config.toml
n_layer = 11
d_model = 192
n_experts = 64
experts_per_token = 4
d_expert = 96
d_shared_expert = 0
activation = "swiglu"
moe_layers = [1, 2, 3, 4, 5, 6, 7, 8, 9, 10]
router_score = "softmax"
normalize_top_k = false
routed_scale = 1.0
balance_loss = 0.0132
balance_bias = false
router_cosine_scale = 10.0
n_groups = 4
groups_per_token = 3
init_std_router = 0.013
lr_router = 0.000465
vocab_size = 11778
norm = "rmsnorm"
norm_eps = 1e-07
tie_embeddings = true
optimizer = "soap_variant"
lr = 0.00437
beta1 = 0.95
beta2 = 0.95
batch_tokens = [16384, 32768, 65536]
seq_len = 512
train_tokens = 274900000
steps = 7908
dataset = "wikipedia_en"
Below are experts of layer 5 (counted from 0) of a mixture-of-experts language model. Rows are named gate (a neuron's input weights, with its number), up (a neuron's input weights, with its number) and show model dimensions 0-191. Each number is 500 + 40 x the weight over its row's rms, rounded and kept within 0 to 999. Numbers have three digits each.
Before each expert's rows: "comes after" lists some tokens at least twice as common just before its tokens as in all text. This comes from a sample of Wikipedia text that the model never trained on. Tokens count by the router's weight.

# expert 48
comes after: "6", "3", "4", "5", "7", "0"
gate0:532449579570508512503422466556502542507566523535523511506514509450449519508485556546506535512462478539534502450591461548516477514576507504510488557475541456502467437511442536529511526525557493467504515455467453509467514574579430591493542480522445532507517577504480509558553499477458477482595513473443483518478489556490503524514542512520521487477511362495525554475617582519509559448472480516457489487462512500501488499463546542497540528505501431496493477534539509487431534486493500461504443568483571477494461555526487527532462601481556472410460547535493544473493535528500486474
up0:450565421404483499492594533444455468477435471462472531488486489593521462496498410454498454470546557463472451555424501470496519491431512470483518478503455515479544574502538486489478484463453476532463472536550548493509457453455574403504426549474562470499494434474492511470472477493534502514413519511548495503542509441495493442510433498466490484533496604500484460528396455488479445581517539504514487468536503516484532447529433439485467497512520532518503515486477454508564462532496501507503524454484452513495539435451499460451517411512469532584538469451505474517490465461457515518

# expert 9
comes after: " was", " and", " to", " the", " he", " is"
gate0:503430523518501531562605464554507563515497489467472505552419444434440538573474514465450469484483478534520479488504502572548536536523521541426564501520499523552500497564506515468442470455556555512476516546367519496448530502527515551533493544445500521523490431482547439429455497517476488501490503426444558440502521436471569493448472537511584462555519513486525484527521413495565467495481442516496461475595555554461545491529487470501454457537501514487510507422553491483454529532487495492530479535514457492485503488532553492525470472506464532525585508455500474502556545454519512432
up0:583589504451475506472489435445468482483505503480442533468496558519500510451522540479434458460561512536529525480475452465461440478502512562540501552505533532534512533467510473602523568579498459479413492484427480518488573459504414497526521443511526535496504497465434518503559476473504518510484471462521501565494477590530456465532485469495507447513502485563541497478499495496467503514436492531541510444414509516556474527556475531479546508534525501475472471544431501642519473534462562538527486509549506419496502559583425503528538532519532516527461457525486465485457495386504480522

# expert 57
comes after: "1", "2", "3", " ", "0", "5"
gate0:461454525522511534473504586401516543499504509576537520520531534525525533548536554525524525462552472481515412505435543541531491477476511554525497432544496426499535462465542512447494440533536483518494555523598511564514534448536414504490475520471509507508568511529467494531492496539518416491518548471384475489531490601476541532520555563493471491503528471470617518530542497518534523532434483500481488536570503499539511499438514504540465557553510547494524540469488459496455534513527453476464519455523461574543503524505563491536595478506547516477476420424478507535534544556527504526
up0:531545497473483467538498455596508503474505449488452438517467474499519486455485436495494473516511494498529630537562466471407555486497485471471463537463459548516440574500426497521507516460456494515514476442400502450491486551487580506545554522485444530532428507464557534464520497478425579450483456561619508476503505390535451444478478480530505492502462554493471450455482481499466497501536533483518463504467495482462459473562489510453522442491515488511450490501488553500560474470475553465567478522498581486498556460476489499511398545476426529504499520567490469478472486441479513479

# expert 24
comes after: "\n", " such", " to", " known", " which", " he"
gate0:457479500544484521537465459537541489546580569476507470462487479509521498544504528533437508478483491484486490503474520547524493485472500496522482478468399507358481540500487515573493488502503467469458448475491576566526560539512590559510471520562594495501535537548471511420471478502487479478550469545478495487513583505487558559509546500484519508483441451583421431463508447524489560430442440475482463478468452426519468499437459486487505547435461536491494529557527425519494484483528495526498541411502537426490496506489500542536549519552493593506519534514545485412488498458507452497
up0:583564428475473528478503568549443535477506493462512505493468490537459466451511514488578530508533544525537443508495467480516499550548410461414431439498464603508411469476527543518489517457427456561530470499481419412489493474509521500502440500530472443491433480550484524502488495432443450476507516534490497556474462460539454480577469491504464492507521490485509451539477547439463539542462481543491497465434432530480482521528565433551496527577547520511541549494541561485501556533466508520561524527559520471515537555504475528525413574473583506515477469499463503513491536463474509543

# expert 27
comes after: ",", ":", " of", "-", " in", " at"
gate0:484484491582481433549487540513548479492472556493467448439479499527502516463511454513488556501428562498514507506492500495428483499440495504433489481498499577474447521466535484407504472499490484413496461497485523478512435530504537441517443461467584497472513545487489572492448568495463479492457524506475507531446447419471578498584570530535500492469566532418502453522478494518527484498475519497465509476455480468461530488496474524448442486563522453525473480429528476487624479478482536499440511507535489395501498447442502547561505426558496494429503522490559536416470476543501456582
up0:533537515451528545508476486460411475489530473595492436518479495406535492458592523499508488466468394496493497546475489543461497483481484541521465555519498409506516470544466487596487574532542461524487598424461445561503527496511465511513452525515489563537494428431512537491580485541553512503478483531486504456590533543512479552463458482451497511539519560529547482486490512478470559501491457517480513552595532585505485470513473483444530456483554461512550505470460513493506536531479520502506486492419471507449524472525518487429517515418505551477537532509501476573516507421580469476

# expert 1
comes after: " ", " (", "/", " ISBN", "–", " f"
gate0:497575508501492557547522507500499487430515545508518503541476470599493521519504526509425522507519544501560501529516454583448483488517522476485477467542562517635475567514527528489488522451543459530464530505581456560552523505485485493571491516564480428495451444527479492536561590556493521528519470440551538529477482408560547582435434517511528535507437550544495511489548509534504473518492504501545589539473576481542474476528553418514422479395447476463518445485439552528494567525523506462521535542453476499521531498468506467483465530487474522508510459439511505507496476491509496514
up0:483487541523504541514491557455506503467556471508437503512519486493486575516566493493520436522460488514453472509457442505559479465526428509480513472466509494523502504429417466468536541509527535579539512538499500496498412548462460521497466456480472584544588503505561581518449504569555400607463451470490535430454480487479429443477518470491477475516481383459483536535515501530518474549465546437476456518539472452521456481486573474425491495582517489524469532604548497531521455478520491546525444438490452540499435495473546522509479518494506430457518529494508494523514452476523458488

# expert 32
comes after: " was", " is", " were", " be", " been", " are"
gate0:505506539486493510489525513543510562554530527600453528524480434511517462441553514425511459562527457475544485544549470502497554510497574489542552500507466583486564497507504531542548476445509551504459537543465511425531551442570499452417468516494551510491421437608501489548516449437505487511502521483515477513490557454490470456448480539517398540482567539478530488434491520471445519474430494497516529440521479477529479504476582491506569499504428516555479463480497481479502495520458530559555476445512483435522470552493496396574528543491503497555508543483458531460525506469427524466
up0:496449508506480523502497571521473514464512545555481464559473526456555442433495520471539495501440522510582552516529499502487554516471539487573501441531468530514581497556518520572485465513511638427520549544477552453487540397537431424469501443503553537473426488577509477486509396505482488470475508511483443479483565502524404463518508501481425529443529509404525550517528524504488482527426493489484482510515455456532532546457528465512490485459486536525438481439476491469480500518461551518569512495558562460512460444506491449496459505480529530514553553496518493530434466489445476508

# expert 29
comes after: " |", "-", " (", ":", " ft", " sq"
gate0:534455481467580512493492561514443531514477483491537454547534495528515495490458525538509469492537561461549543528486466539526486536508535517540472540485524518391516476473516515507535520545530487476459513520402528508531566476518445569477467408548439507533514576560550514595472512496494445485426540509531492524583508496528443499414458489501414547401554559478570554491473541531469569444446491538496469544524506470517446493460485511431441487517526462544515460537541490509470472490450594499491453485521441538537435552469492512481476504553510500458484543550522539544434477441536515500
up0:572460537557507548545537394472482569482541526529470482523505444527517500531558495489468506465493533522441459497556525441486486455485577494480548508560461524541544470535510489469529507515445437448502506554400532493486552508473560476520477480522520525510410485486524512474478471539509575516515496564483523514466476510486604457483550515499575570471499435514465507486462442598568447517532531559609467500522499519494398522553481486581514447522534547471461484428496490490515495486478507574502569541547531527486555516495477520463513534442528493496461481548491519496600487452500504468

# expert 60
comes after: " |", "-", " the", " a", " \"", "|"
gate0:530516533483519492540556462525482516539501459499484490537483435521533513452488508503491536482483488573463470544491455517479520526469503487511529508471535491532527469458499502490506536482479551596597581539553459521491537471547485437501521478439482473509544594413517532450515520469508440427496482459453554579466462504492517445471506467477589529513465508417573535506482487511469492484483515548558511501586560488605457465455452453471465536520528490574627508479440465505520475493519533496454478534559524535539496542440524405527448503489470434498522469482508412529474554504582515518
up0:497520460504539467499463511487546482555543522526475457467458630510496516510410510478465415531476501446566496492470548530532495481505465486434451485557492512438424510510445451481454506498504521490493424505534471454553503537469501569487528581516506569485475497495462514441435450500497542477460510486542460481479535464498536518525488542560538515413562476567434471473501427385571430539491464473500519491373528486494524488506543505508512515472485523455404476473497497483519449506464523519497484425473574462459423497489497496532544493523500437578469478477519563522500528509444498454

# expert 0
comes after: " the", " a", " The", " of", " and", "s"
gate0:564510497473524484538466416479486525492447564476562584486579438408522456479479441493453551459534541498463558456541460539524452576473567509536412448438502518535597466486428557499541489454484571497462498505506524499528494534527509594520523641507516472474511538536495517534546486565535465513486446504488502542505507510526426553483482463471459462478464492487540501476470479524423500540474493557503493441524500543514468517511484551442554486474515487562510453443602525501487464486510517542428537491558512509479503500423520491492467537510453460513467494492507475515516509585521505453
up0:472512519516484541462544561548472438509529436505434401531429490559467479553548555527537463537467510516554441502429560503475631424443445477507568529539489491471423521473522479513491537560554471536510490569444457522447466509505527466455471425474485518501511496482509465512461564453464532504539553495566547494527460496440531483474544521518490569493463504516479546504518558463589492406483480440488573550527528464495480451490484478495484552528505537480473505531383485512516537491543454485529525494457532528506500474601500494525522446488567548509510463489545527485485474461486470536